From a checkpoint of a small mixture-of-experts model trained on Wikipedia.
Size: width 160, vocabulary 8192.
Experts: 64 experts in each of 11 layers, 48 SwiGLU neurons an expert, a softmax router.
Training: a variant of Adam for the experts, 267M tokens, 8427 steps.
Below are experts of layer 9 (counted from 0) of a mixture-of-experts language model. Rows are named router (the router's row for the expert), gate (a neuron's input weights, with its number), up (a neuron's input weights, with its number) and show model dimensions 0-159. Each number is 128 + 32 x the weight over its row's rms, rounded and kept within 0 to 255.
After each expert's rows: "gets" lists some tokens that make up at least twice as much of what it gets as of all text. This comes from a sample of Wikipedia text that the model never trained on. Tokens count by the router's weight.

# expert 44
router [ 92 118 107 185 158 167 123 105 185 162 122  99 100  97 116 133 189 134 148 105 169  94 137  80 125 128 113 111 129  79 185 186 154 139 101 152 148 135 112 150 154 105  65 134  88 109  77 104 134 149  98  70 180 156 145 158 130 170 184 163 143 146 122 104  75 152  97 175 111 135 120 132 133 184  92  86 110  99 109  98 104 117 135 140 110 119  95 105 119 147 150  97 130 148 162 146 166 133 177 153 156 159 113 109 173  94 195  79 172 175 112 132 143 159  81 123 167 132  81  73 132 122  96 131  97 167 163 147 107  97 168 177  88 105  92 145 177 141 161  78 142  85 151  62 115  84 158  62 132 155 116 106 158  86 126 181 142 161 154  87]
gate1 [123 124  89 174 173 198 154 124 148 134 155 167 143 155 128 138 127 144 147 122 139 166  97  88  83 119 153  94 171 167 163 115 125  84 147 145 108 205 113 166 123  66  63  96 136 181 163 130 133 158 130 110 176 148 152 124 175 172 192 128 137 139 104 137 113  97 125 127 146 111 133 141  81 178  99 121 115  97 179  83 185 125 103 150  70 189 100 125 152 120 105  77 130 148 101 137 115  68 216 123 130 102 108 124 119 137 158 126 115  97  91 168  83  97  71 138 140 153  87  81 149 100 115  97 139 141 162  91 129 133 164 144 119 114 117 103 103 112 172 165 168 138 154 124 165  73 219 123 120 116 114 102 120 157  59 123 183 139 163 127]
up1 [118 127 116  94 186 163 107 150 154  86  99 156 156 159  85 125  96 124 179 157 123 201 119 120 116 116 183 125  96 222 170 105 106 111 154 130 165 164 124 157 148  46  91 117 150 185 185 130 120 188 140 130 147 117 150  93 137 169 162 137  83 156 115 125 137 156 110 103 133 103 127 139  81 145 161 118 102 127 198 126 153 143 125 113  91 146 118 179 210 102  99 119 145 167  94 116 114 152 187 133 136 118 178 125 143  70 100 124 118  46 123  96 133 118 107 184 131 125 109  63 126 127 132  78 160 180  96 149 128 134 177 129 138 123  84 131 115 120 200 112 144 119 140 154 151  97 136 138 111 104 142 207 110 156 110  74 114  82 124 121]
gets: ".\n\n", "\n", "\n\n", " |\n", " \"", "==\n"

# expert 21
router [126 133  93 164 172 213 165  96 163 166 115  96 124 116 108 176 148 127 198 109 162 101 147  54 102 145 154 132 170 100 148 106 142  90 114 157 150 144 101 143 140  85  61 171  89  96  79  97 173 129  85 101 140 155 149 103  92 135 161 128 154 152 114 124 108 163 125 127  91 146 114  84 168 138  50 140  51 100  98 129  86  89 150 124 101  92  93 129 156 136 130  94 112 123 151 143 160 113 148 170 183 145 106 130 186 140 201 100 165 100 120 143 177 165  75  67 122 160 104 109 100  98  77 170  87 124 139 134 107 159 151 133 102 108 115 108 180 133 143 112 120  87 165 111 149  73 161 114 150 164  91 132 157 119 141 141 175 155 173  98]
gate0 [112  96 140 141 143  89 108  91 116 144  76  78 145  73 136 128 149 139  56 123 169 104 104 167 145 134  87 117 105 106 105 135 148  75  89 102 130  76 114 131 135  86 126 103  86 145 116 103 161 156 140 156 126 117 134 117 133 175 133 135 179  95  99 129 152 148 133 102 149 164 117 120 147 109 121 148 133  96 137 103  87 117 131 103 169 106 152 128  98 101 104 101 144  90 111 144 125 179 112  93 174  82  85 208 137 189 220 111 160 148  72 115 163  93 160 110  95 130 118  95 139 110 146 174 140 102 170 217 140  94 120 173 118 154 117 125 148  87 116 132 152  51 135  64 162 121 113 118 153 202  84 136 110 190 100 162 172 161  70  71]
up0 [127 124 139 113  66 192 100 119 155 132 135 152 129 190 169 171 130 165 136  97  77  79 138  83  78 133 118 149  96 140 179  99 157  71 181 179 110 165 135 168 111 137 117 102 148 141  63 101  39 138 112 111 109 108 159 141 210  86 101 145 118 130 134 129 132 135 156 154 110 140 104 158 134 180 184 104 124  42 165 154 136 133 101 106 107 155 154  94  91  73 143 169 119 130 127 123  72 116 148 139 111 118  91  63 103 140 133  85 128 143 154 129 120 135 190 117 125  73 135 152 155 108 141 110  78  69 154  49 103 148 139 137 132 129 144 187  97 116 155 120 146 153  50 173 136  88 132 126 142 147 128  89 144 112 138 117 105 152 170 124]
gets: " the", " The", "The", " a", " K", " R"

# expert 24
router [ 68 148 109 160 183 165 140  64 134 171  71 103 145  72 123 139 153 151 152 148 163 106  67 107  90  94  93 145 148 146 138 176 129 121 114 141 175 148  92 138 128 130 120 121  92  95  72 134 142 163 112  85 124 156 160 190 123 221 193 169 140 160 105  98  66 121 121 121  68 160 102 126 157 104  89 121 107 103 118 110 135 113 137 125 108 101 116  91 129 165 161 142  93  99 185 108 134  95 157 150 166 184 128 144 158 134 148  68 129 156 121 124 158  98 101 119 140 175 108 106 100 137 123 166 106 156 150 119 107 110 150 177 112 133  65  97 206 163 112 102 147  94 152  98 155 139 126  92 146 152 106  80 168  64 150 166 196 162 149 103]
gate1 [ 74 160 122 106  89 165 166 122 202 136 115 176 108 132 131 107  73 140 179 131 120 124 103 175 124 125 149 115 139 179 100 158 163 105 106 154 167 157 118 113 173  89 110  95 138 119 104 152 151 157 123  37 133  95  53 165 175 143 121 148 179 140 109 127 128 142 128 115 121 133 167 148  73 129 130 103 136  92 106 113 149 140 131 182 164  72 135 104 117  60 130 142 133 121 166  79 204 179  98 136 172 147 141 165 160 128  97 125 150 122 103 135 116 107 121 130 174 171 125 116 141  69 112 150 134  86 150 114 161 143 182 191 145 127 175  69 105 129 122 122 151 144 164 144  66 106  93  76  96 114 184  42 138 133  92 111 106 161  90 155]
up1 [ 80 182 106 169 146 150 151 148 125 146 153  77  71 122  86 125 115 191 108 109 159  87  83 134  49 125 134 135 101 169 103 144 135  83  94  89 145 112 190 168 119 106 125 103 174 129 130 110  71 172 171 154 147 153 129 106 110 149  87  89 137 130 160 160  93  83 131 133 134 103 142 109 140 117 166 117 169 126  73 125  60 169 118 137  98 124 119 145 138 126 102 129 144 119  95 118 151 121 122 187  59 140 136 148  65 167  99 178 170 134 149 126 114 131 136  75 160 133  97 109 144  95 100 163 119 171 118 133 128 171 152 191 138 153  81 167 146 215 139  90 145  85 222 138 119 109  93 124 165 152 173 105 140 106 100 120 163 192 115 143]
gets: "==", "\n", "-", ".\n\n", "|", "."

# expert 23
router [126 164 116 145 140 186 141 140 154 160  92  83  82 127 101 151 157 158 160  87 172 122 109 107 105 128 126  47 114 132 141 174 146 162  88 140 149 148 125 143 136 123 106 109 136 107 145 102 205 147 111 116 147 135 101 178 129 160 155 160 141 136 129 119  73 187  95 170 110 160  73 104 150 156 117 113 112  71 128  69 117  92 149 104  97 112 130 107 113 136 104  88  96 100 136 162 166 117 159 118 120 176  91 113 164 151 180  80 146 175 118 179 135 157 138 115 174 195  74 103  74 126 137 169  63 142 110 141 115 164 142 134 139 112 106 157 142 128 177  75 106  99 167  92  99  47 164 103 133 136  68  96 199 101 183 150 155 165 161  89]
gate0 [133 144 148 152 152 178 127  44 106 159 104  66 128  98 105 130 177 155 148 135 136 100 126 105  65 143 128 109  63 171 103  75 183 155 111 133 115 137 138 175 229 108 172 161 193 182 147 104 190 119  79  52 131 124 162  84  95 171 146  96 114  93 146 153  89 149 120 135 131  49 118 136 149 118 169 134 116 132  83 144  50 130  85  88  98 140 137 111 174 110 150 141 106 132 113 150  91 183 156 148 146 170 165 143 157 153 137 141 119 124 116 100 128 195 159 141 185 103 122 135 113 147 153 113 155 164 138 123 118 147 118 128 117  80 136 128 158 132 103 140 101 100 143  60 160  63 137 117 150  86 138 141 113  84 146 120 136 150 145 129]
up0 [161 143  92 108 106  87 128 120 126 206 103 185  77 126 140 126 128 130 193 155 197 114 130 111 156 112 155 147 157  98 160 105 136 119  85 146 153  67  99 165  83 151 158 150 116 122  97 127 123 173  61 174 104 183 137 112 154 156 124 144 168 146  94 115 157 157 103 111 149 119 106 143 130  98 118 187 136 116 152 173 159  38 124 141 153 127 130 105 147 176  76  84 124  86 186 154 119 146  93 130 113 126 120 132 116 117 175  97 147 140  90 110  69 125 120 151  95 162  76  97 162 100  84 101 111  99 127 103  90 140 127 124 131  88  75  91 153 149 174 164 191 134 131 173 105  58 170 133 134 139 168 139 118 105  59 122 136 198 179 128]
gets: "19", "th", "18", "20", "17", "16"

# expert 49
router [133 167 136 158 166 186 167 123 144 140  69  61 118  76  94 150 203 149 151 120 180 101 136 119 128 112 133  52 163  75 124 145 138 120 103 158 114 114 131 161 152 121  97 132 101  81 118 117 151 162  93 132 148 146 122 167 117 174 170 146 129 136  88  85  72 149 105 161  88 174  75 120 133 104 135  97  98 107  82  72 110  85 142 111  87 131 122  96 106 161  94 146  81  89 144 152 171 111 162 166 142 126 123 123 118 158 170  74 151 175  67 145 142 148 150 139 152 146  96 117 108 130 113 174  70 148 133 125 128 140 130 178 138  85 107 155 173 179 123  59 102  95 155  92  94  72 186 119 112 156  94 115 168  83 177 138 131 156 171  80]
gate1 [101 200 191 109 152  91 120 133 102 140 104 145  76  82 154 119 139  97 116 138  68 142 153 140 152 106  98  96 119 155 165 218 102 151 185 103 119 149  74 137  84 101 121 124 103 143 162 128 146 201 151 126 157 153  80 146 114 130  43 193 118 154 152 117 161 144 138 171 102  90 175 125 122 126 134 130 132  56 123  94 137  98 183 145 156 159  84 170 132  61 128 144 147  90 156 176 131 135 109  97 172 139 131 134 123 181 130 101 169 172 113 127  94 110 101 162 143 169 121 119  95 110 128 126 153  57 131  51 111 143  75 124 177 187 211 117 134  72 144 141 123 136 138 121 106 149 147 111 138 151  94 102 139 135 132 129 138 101 143 113]
up1 [140 124 134 155 128  87 158 143 117 152 110 204  54 158 155 114 131 121 181  97 138 108 134 141 110 168 159  93 115 109 176 109 107 119 119 125 148 105 120 138 110 169  92 116 106  80 150 142 215 121 133 182  86 145  91 195 144 116 101 135  92 171  94 146 139  93  95 128 123 114 155 154 124 100  89 117  88 101 125 107 136 170  85 125 125 133 115 165 101 122  92 101 175 182 143 135 187 154  62 117 186 133 169 158 139 133 174 112 159 160 130  93 132  79  70 130 156 179 155 114 127 164 125 113  97  80 152  82 138 159 178  90  88 107 151  95 115 127 162  82 124 111 149 101 115 147 135 118  80 101 133 124 154 142  95 229 203  66 104  98]
gets: ".", "0", "1", "2", "5", "3"

# expert 16
router [ 91 174 117 146 139 190 128  87 200 149 128 117 103 108  93 173 154 150 120  91 142 121  93  94  98 117 143 102 146  78 158 190 139 141 107 147 107 194 142 125 186 117 100 124 113 110  94  93 122 145 100  93 136 134 132 133 138 153 181 153 165 143  84  95  80 124 103 138  97 149 100 100 150 150  94 116  95  81 139  87 118 105 159 155 145  99  95 108 155 146 122  59 107  89 149 165 173 103 152 177 154 178 125 104 152 106 173 100 197 180  61 140 158 161 121 132 161 141  99  54  94 156  87 131 123 132 147 166 115 160 171 157 125 107  96 145 192 111 182  88 112  95 169 129 128  58 147  88 112 150 122 107 168  51 127 146 158 149 161 109]
gate0 [139 125 132 154  98 150 118  93 123 153 178 118 168 134 106 132 119 102 120 138 164 149 181 117 133 131 110 161 100 152 159 141  86  95 117 153  70 144 168 159 124 125 153 113 128 149 178 106  90 147 188 115  97 124 101 188 158 108 114 136 123 112  56  50 156  95 117 133 108  79  80  78 160 189 112 160 133  66 146  99  96 138 151  95 114 116  79 169 118 144 155  70  97  72 123 139 165 162 167 102 114 162 135  88 147  85 158 112 145 114 158 121 156 116 115 123 183  93 151 154 144 182 155 136 130 130  98 188 151 153 129 182  94 146 147 123 118 169 200  81 152 162 129  79 123 140 126  73  93 101 148  87  86  51 108 185 143 104 185  92]
up0 [139 116 156  96 121 185  89 111 123 136 138 117 154 101 125 142  87  74 131  78 148 145 201 105  73 154 132 148 112 117  91 175 135  93 113 143  51  79 124 140 143  97 185  74 177 184 197 124 101 183 124 130 130 151  94 179 160 110 135 152 104  77  92 127 105 122 178  79  56 100 102 137 150 131 125 110 143 124 173 102 131 150 109 147 163 124  69 186 165  91 126 148 125 112 114 163 120 100 188 151 116  91 164 126 115  69  87 108  79  78 138 102 106 154 118 112 171 121 101 108 126 105 114 168 134 158 161 111 125 133 137 215 143 150 173 142 143 125 204 103 128 143 130 117 175 121 115 156 105 123 169  85 146  90  70 149 147 141 146 100]
gets: " |", ")", ";", "i", "er", "son"

# expert 27
router [ 63 129  96 168 181 151 121 101 184 149 113 105  96 128 116 179 124 159 132 126 136  95 135 117  59  98 138  79 133  83 154 147 143 126 101 145 131 163 103  99 146  98  59 136 112 116 122 107 136 117 125 153 158 128 163 151 121 142 150 164 136 163 112 122  57 134 135 159 130 167 147 116 166 153  69 112 101 116 110 115  99 128 141 115 136  84 116 127 144 109 119  82  75 103 140 161 175  75 138 182 144 137 108 106 159 148 215 107 119 141  62 138 157 179 127 120 136 176  75  74 117 162 102 135  95 158 146 153 128 146 167 169 136  67 103 179 178 126 168 106 135 111 132 121 118  74 128  70 128 176 104 101 182  46 137 139 190 206 171 107]
gate0 [ 88  84 183 116 140 141 150  87 108  87 146 137 127  95 172 155 188 211 132 135  94  85 110 141 108  98 151 175 116 140 108  89 152 111 148 196 134 195  96 177 161 129 115 138 132 126 130  94 135 172  73 135 136 131 153 173 151 169 147 112 122 133  85 141 124 105 111 144 145 115  84 129 168 142 101 144 147 175  77 128  76 105  68  96 123 155 135  81 186  92 104 174 100 118 144 152 113  88 158 174 159 124 113 155 144 139 110  79 100 155  74 193 151 115 154  77  42 110  70 138 110 139 156 121 117 142 132  98 127 153 116  90 144  93 102 104 164 149 130  78 201 115  78 101  99 147 150 110 175 184 139 118 150  82 119  95 144 167 107 130]
up0 [127 103  78 115 179 153 154 134 101  58 125 147 210 108 130  77 119 155 125 100 136 137 127 147 141 106 196 163  99 177 127  52 117 132 138 138 149 131  92 133 169 169 168 101 136 138  67 121 137 169  67 138 154  89 148  90 136 170  98 161 127 137 180 132 136 154 111  83 135 111 129 121 137 157 177 155 164 128 153 139  62 126 115 133 119 133 181 129 160 106 111 184 151 161 158  86  80 131 126  73 125 158 177 171 139 100  95 129 164 174 154 148 122  74 112 136  64 121 119 181 146 121 114 123 114 129 159 125 163  95 164  89 107 121  89 152 121 125  52 199 149  90 140 122 107 116 194 148 138  97 105 122  72 202 117 124 119 107 107 180]
gets: " |", ";", ")", "3", "2", "0"

# expert 45
router [138 139 132 166 141 167 146 124 139 151  87  78 124 107  75 177 206 153 153 118 163 124 121 121 145 136 161  81 202  81 141 154 146 113 103 150 132 128 114 148 193 133 110 165 100  95  98 110 149 199  93 113 168 120 154 156  71 167 164 144 131 139  93  86  57 130 151 135  91 171 105 120 131 170 142 109 101  99  85 125  99 102 134 105  96 121 101  95 137 139 102 128 112 134 161 153 146 119 159 179 151 125 117 135 141 139 171  58  97 144  55 139 161 175 133 142 160 132  85 104 101 135  76 165  64 136 157 137 114 132 159 157 123  66  87 161 193 150 146  63 118  97 134 105 105  75 171  94 149 141 119  52 162  82 167 127 140 135 147  86]
gate0 [ 76 107 119 166 140  83 130 111 133 131 121 137 141 149 122 150 125 108 210  80 208 101 117 140 124 111  64  84 148  95 130  92 143 157 183 156 152 182 173 135 111 158 103  93 114 109 195  93 166  92 152 139  87 116  58 142 152 129  84 155 150 113 121 171 139 111 110 159 125 103 162 114 128  89 113 157 164  85 160 125  83  93 135  95 199 139 145 100 128 148 115 130 143 103 162 155 178 125 143 141  81  82 128 135  93 167 114 168 123 143 148 142 132 146 122 121 123 154  75 127 104 123 126  78 114 108 157 134  42  61 147 157 164 107 175 145 115 107 153 113 134  75  78 152  63 126  79  82 167  91 140 120 117 163 199 121 197 141 106 124]
up0 [133  95  98  82  80 180 103 158 126 158 168  83 125 112 172 133 107 143  62  73  13 104 142 121  94 123 142 179 119 144 133 173 164  90  78  88 136  54 102 132 136  88 153 119 111 156 162 134 153 105 145 128 167 140 155 149 147 127 184 140  76 122 134  61 115  72 123 128 119 132  91 144 119 142 145 101  82 128 128  67 119 153  93 173 151  97 127 146 127 114 191 170 168 116  97 126 151  79 130  95 155 157 139 106 189 102  94 106 166  92 185 123 133 137  63 115 118  67 182 117 136 147  90 133 111 150 141 118 169 144 135 126 104 161 112 151 163 109 132 152 123 170 113 126 184 116 155 154 134 174 131 106 167 136  71 131 118  64 107 156]
gets: " ", "0", "–", "1", ".", "2"

# expert 41
router [105  96 126 143 171 176 173  81 148 166 121 101 103  96  92 154 132 155 181 118 147 104 145  79  74 116 132 116 147 105 177 133 171 158 122 154 126 189 132 108 130 110 135 164 115  84 119 117 203 141  75  86 160 143 130 118  91 119 149 136 135 185 105  84 113 167 101 145 113 134  92  99 154 118 100 131 114  75 115 109 108 119 159 110  70  35 117  90 190 138 127 107  86 130 181 156 154  92 175 140 150 134  99 131 176 114 146  90 183 130  93 156 182 168 118 123 154 148  71  68 117 168 103 191  67 116 175 117  97 149 166 135 101 102 118 155 145 135 187  79  98 105 141 107 162 112 164  64 132 168 110 113 137 105 150 151 145 131 184 124]
gate0 [164 131  92 133 120 108 101 123 104 115 112 116 170  99  85 147 130 158 105 124  85  57 126 160 136  68 127  80 128 104 116 110 152 165 104 186  98 183 131 106 134 128  89  90 160 215  88 111 158 132 158 187 142 155  99 143 107 128 129  97 132 104 134  79 113  89 123 147 149 132 123 145 110 113 142  78 169  65 110 119  77  85 161 140  88 160 155 112 108 225  89  96  80 137  80 139  95  86  79 148 112 164 107  86 142 161 150 110 176 127 145 193 111 125 131 113 112 106 110 101 136  86 162 115 110  99 122 131 183 101 115 158 149 101 141 154 185 176  65  96 149  98 120 109  98 109 174  56 208 119  88 122 122 137  92 117 146 116 139 107]
up0 [ 93 158  90 165 148 141 194 126 143 152 151 119  69 122 174 143 196  78 143 127 184 111  73 109  86 158 206 143 143 117 129 119 179 106  98 106  53 134 105 128 100 113  98 111  57 130 104 101 125 138 147 113  94  87 153 151 111 160 125 151 142 120 181 145 130 130 141 134 151 148 123 152 143 123  94  90 108 133  95 109 129 101  76 103 176 182  85 121 147 129 102 170 185 110 123  93 160 189 184 139 169 132 169 137 138 105  88 172 108  72  94  89 176 110 212 144 112 145 178 153 175 130  82 105 105 179 131 107 117 145 101 154 140  76  84 120  53 118 125 137 177  89 126 110 145 108  98 138 127 137 121 124 165 107 112 145 123 106  68 113]
gets: " the", " a", " de", " The", " La", " r"

# expert 6
router [103 130 142 179 182 172 164  86 125 110  96  44 137  56 107 134 196 137 163  79 158 122 140 116 125 104 175  99 143 134 129 170 147  99 112 148 119 162 130 139 167 116 128 141  97 114 118  81 182 153 115 132 169 137 138 189 131 154 167 156 169 150 130  97  87 180  85 129  67 132  96  90 160 191 109 116 102  97 133  55 127  97 142 153 107 116 126  99 118 118  92  99  99 141 164 154 127 102 185 141 165 145  85 109 149 131 136  64 151 161  69 142 172 124 128  82 119 142  90 132  86 114 129 150  66  96 156 126 103 173 165 144 130  79 113 158 119 112 138 105 142 112 132 126 152 101 148 124 132 185  66  93 162 121 188 154 142 159 200  77]
gate1 [109 147 144 142 180 149  88 142 117 154 117 114 146 185 129 144  98 181 140 102 151 145  79  98 100 118 147  98 105  78 145  67  86 157  89  85 118 146  82  76 107 146 156 141 128 143  87  82 100 162 160 103  91 163 201 158 179 155 147 148 197 128 133  74 147 107 147 102 113  86 172 106 164 126 126 150 113 108 109 115 150 114 175  99 176 157 141 139 159 106 124 103 145 160 107 118 136 124 156  97  81 154 142 107 143  58 132 121 164 154 126 108 146 205 111 152 114 202 147 184 205 123 161 130 167 109 120 143  85  94 151 130 156 135 110 169 116 114 176 111 135 101 128 141 133 109 193  98 140  85  91 110 172 112  81  43 121 156 137  72]
up1 [ 78 108 175 128 113 141 157 142 132 119 176 152 163 140 116  88 149 125 159  73 175 101 117 165 125 104 140  65 120 126 148 110 139 207 123 131 123 190 137 111 129 182  93 147 131 148 123 108  88 120 153 169 123 151 100 145 120  46  90 159 124 124 133  87 117 109 169  90  52 108 144 152 162 104 105 121 115 160 143 149 108 110 164 127 114 131 149 109 125 121 144 152  73 162  91  96 165  87 162 105 142 155 155  87 123  97  90 161 139 178 196  85  83 119 155 123 104 111 157 148 149  88 145  46 123 142  57 162 106 123 173 156 113 126 104 104 103 147 142 167 132 116 125 142 172 178 145 128 102 106  60 162 155 200 113 126 111 137 183  32]
gets: " the", "20", " ", "19", " years", "th"

# expert 2
router [109 147 117 148 149 151 139  86 157 172 118 111 113  70 102 188 154 149 134  94 186  95  79 148 103  98 129  82 138  93 127 153 155 147 101 136 149 132 105  89 143  91  82 110 103 146 111  86 143 153 122 107 119 162 160 144 104 158 194 186 171 165  73  89  89 167 115 146 140 179 116 137 181 206 119 160  95 128  96 125 115  71 154 121 144  96  87 103 102 170 144 118 112  94 149 135 152  80 150 134 128 166 153  84 148 140 157 105 192 185  74 169 155 160 110 118 118 149 109  93  96 140 104 155  93 134 164 148  67 138 151 169 119 106 129 119 149 154 191  76  92  82 163  90 117  85 139  75 140 142 106 110 180  60 126 156 139 178 167 112]
gate0 [123 210 135 166 135 115 116  91 156 104 145 113 158  73  46 192 116 126 130  77 203 118  81 172 157  62 137 116 108 162 156 159 103 107  81  77  82 125 143 151  91 136 180  98 109 118 142  79 147 146 162  62  77 135 129 146  88  89 108 199 110 103 112  54 111 134 140 156 159 143  88 155 112  82 161 133 140 166 111 116 123 184 115 126 155 139 102 117 132 113 140 100 120  95 173  96 113 140  88 100 112 129 102 145 139 185  59 132 122 158 186 107 130 101 143 149 116 114 137 102 165 145 123 108 140 157 171  61 114 187 108 149 124 108 130 185 138 131  78 118 144 113 125 151 152 139 107 116 100 122 161 147  85 113 121 163  82 186 151 118]
up0 [ 92 152 115 138 109 170 114 135 129 199 155  98 124 130 117 164 147 109  86 167 167 140 122 119 136 128 108 108 101 125 136 186  94 104 170 155 171 150  97 101 152  52  66 101 149 139 149  94 135 141  75 103 139 115  52 129  63  89 117 151 127 107 138  77 146 153 138  69 147 169  85 155 132 146 115  64 131  69  61 146 132  90 203 165 121 121  30 106 137 141 140 134 198 125 154 148 114 135 156 104 183 141 151 106 139 136  81 166 121 161 120  97 176 158 119  99 118 176 130 140 144 156 123 142 178 133 149 112  74 141 118 146 108 162 168  75 155 133 122  88 138 108 124 139 154 125 134  88 107 149 106 179 138  41 119 147 139 151 170 112]
gets: ",", ")", "s", "\"", "ers", " which"

# expert 57
router [106 187 121 178 162 184 161  85 153 128  64 126  97  61 134 146 162 164 142 138 139 108 130 101 134 117 177 103 138 102 146 163 136 128 113 158 128 125  99 124 169 121  85 132  95 130 135 118 157 177  97 125 165 144 106 125 118 134 158 132 165 141 126  87  76 154  86 162  91 173 105 126 143 184 129 128  99  84  88  86  93  92 131 122 111 128 119 105 106 107  95 141 107 134 197 125 184 129 177 139 152 147  98 125 146 142 169  79 159 189 105 151 148 132 141  96 143 151  95  97  84 151  67 161 101 127 123 149  83 127 143 152  86  86  73 138 176 153 164  72  71  92 150 106 116  62 197 113 118 177  82  72 148  90 172 164 125 188 127  76]
gate0 [ 94  95 118  64 137 172  91 127 118 134 186 122 153 100 119 208 110  93 138  93 198 139 115 114 158 109 114  81 131 114 161 185 160  84 140 138 150 121 112  94  90 166 147 146 137  50 130 140 154 120 153  76  95 161 143 149 117  74 117  95 179 113 107 116 102 114 210  85 105  65 133 161 121 151 148 120 150  86 120 153 110  80 171 139 135 126 147 168  93 172 163 101 125 156 181 147  94 163 152 119 151 135 163 166 146 162 174 157  81  87 144 122 149 103  97 195 167  91 150 138 108 179 131 156 133 140  90 144 145 150 130 155 134  56  98 138 108 109 145  70 158 125  95 169  67 119 118  90 116 104 115 105 148  97 148 121 141 115 106  51]
up0 [ 91 149 147 138 167 133 111 105 103 128 169 117 146 144  87 140 190 125 154  91 154 193 167 123 129 191 108 102 126 181  66 139 158 100 156 135  79 128  94 124 174 202 101 123 150 119 102 133 101 200  82  93 133 153 110 149 116 127  88 102 129  98 115 177 120  61 168 124 113 100 138 156 143 169 147 122 138 155 111 123 160 134 106 111 154  88 107  94 149 124 163 116 122 159 160 138  76 169 118 156 176 118  65 120 166 170 124 132 117 118 100 121 179 126  64 128 133  64 146 120 113 140 131  78 127 126 147 122 125 129 140 169 102  76  76 184 181 133 115  60 207 121 125 135 114  98 192 154 134 148 204  92  82 127  93 139 158 141 168  85]
gets: " ", "19", "20", "18", "–", "17"

# expert 12
router [ 43 157 110 165 170 163 127  41 140 138  88  97 130 108  73 167 188 128 179 118 157  95 116 103 119  83 102 110 135 119 151 138 151 128 118 176 155 140  83 146 159 138  83 150 132 128  83 114 124 189  61 111 182 144 115 155  84 176 159 153 138 157 128 109  62 128 123 136 105 143 115 114 120 146  81 125 120 119 101  89  89 117 110 174  91 107  96  86 136 155 126 146 108 121 157 138 152 134 168 161 145 135  87 137 162 114 148  67 167 120 128 120 151 139  98 103 129 121  82  65 128 145  75 135 109 160 132 126 105 144 142 162 140  97 101 137 182 178 161  91 178 126 140  89 118 102 186  86 166 158  87 113 150  84 142 188 170 143 181  46]
gate0 [151  73 181 113  78 163 128 138 119 102 130 142 180 121 115  93  94 152 194  75 116  22 185 146 162  96 106 161 108 147 138 139 137 106 137 139  98 113 130  86 146 137 115 188 157 108 137 159 105  74 140 154 122 174  97 113 119 168 140  82 150 119 122 114 149 115 127 105 132 158 161 171 119 101 111 161 108 101 137  97  82 101 154 170 175  93 112  71  98 127  69 195 121 146  92 139 141 175 110  68  91 146  99  96 112 120 160 143 113 154 159 168 122  98 124  95 132 121 100 192 111 146 120  97 170 140  85  92 162 104 136  67 139 135 130 142  34  37 169 163 161 125 127 155 162 157 131 139 105 116 118 147 121 157 149 185 106 114 122 117]
up0 [115  67 138  73 104 130 133 116 141 110 118 179 124 127 117 154 108 131 115  73 113 115  93  63  97 163 201 121 150 133 210 161 133 133 117 115 112 101 151  87 135 104  98 107 177 130 152 138 173 118 129 157 144 116 101 108 114  82 110 175 109 142 157 107 167 124 110 133 106 151  93 132 133 144 104 142 121 144 147 120 134 161 118 157  73 120 101 137  39  39 133 133 139 139  89 178 175 103 129  83  98 176  85 121 148 224 126 110  97 110 173 139 136 144  75 148 197 130 130 203 138 103 121 116 145 151 141 178 112 125 129  99  93 130 116 151 126 102 181 152 142 101 153  63 154 128 198 100 124  80  77 102  79  88  94 139  85 100 142 138]
gets: " (", " N", " R", "===", "==", "\n\n"

# expert 29
router [ 84 140 150 132 153 172 126  96 141 139 110  51 111 108  88 216 151 137 190 110 160  84 102 119  75 106 113  75 164  80 131 136 163 117 103 152 134 133  98 160 148 125 129 165 114  72  43  85 142 147 111 123 151 137 178 183 112 158 173 169 146 155 105 109  63 142 129 172 138 124  71  85 175 157 114 118  80 112  93 110 108 101 132 183 125 113 128 101 188 114 137  66 119 116 115 139 157 133 179 168 130 138 131 106 106 107 137 102 129 137 111 107 177 178 137 112 130 165 126 135 111 159 111 156  58 126 184 134 102 166 212 191  75 134 105 133 163 136 133 113 145  96 143 111 141  99 147 136 133 144 143 111 147  97 185 113 157 171 179 110]
gate0 [ 88 153  66 121 185 110 166 117 120 182 146 143 134 125  79 131 157 152 143 138 144 149 173 111 137  87  76 150 220 161 161 141 139 164 214 138 122 147 111 159 112 148 106 146 128 117 121 169 106 170 164  94  89 124 190 109  92 133 204 154 119 175 110  45 147 111 156 209 164  75  84 128 193 105 155 145 166 106 153 120  91  83 115 128  36 146  63 119 112 151 151 123 114 116 135 148 111 149 150 123 106 120 126  86 159 180  84 104 100 152 134  97 113  71 155  84  93 120 114 127 145 149 161 114 107 114 116 119 140  99  62 115  84 144 168 146 118 114  95 115 108 121 167  92 143 178 121 109 113 142 101 128 133 128 128 147 126 108 116  93]
up0 [ 75 170  56 190 130 143  54 120 153 110 125 138 117 121 140 188 143  95 156 118 139  83 168 192  86 133 143 111 144 108 159 166 115 183 120 215  92  51  94 161 151 168 129 123 156 137 116 137 139 112 126  93  99 140  73 132 164 146  83 120 123 105 123 114 153 154 190 122 117 123 156 122 107  76 102 109 162 124  49 151 113  69 156 116 104 170 120 108 118 126  78 132 172  79 151 130  83 147 125 150 128  96 202 143 129  68  97 112 136 127 135 104  90 140 202 122 156 136 123 122 119 135 123 139  80 133 143 152  98 178 142 151 176 107  93 107 141 179 134 126  95  97  99 148 110 110 162 119 110  80 164 143 167 132 163  84 158  94 157  81]
gets: " |", ";", "|", ",", " a", ":"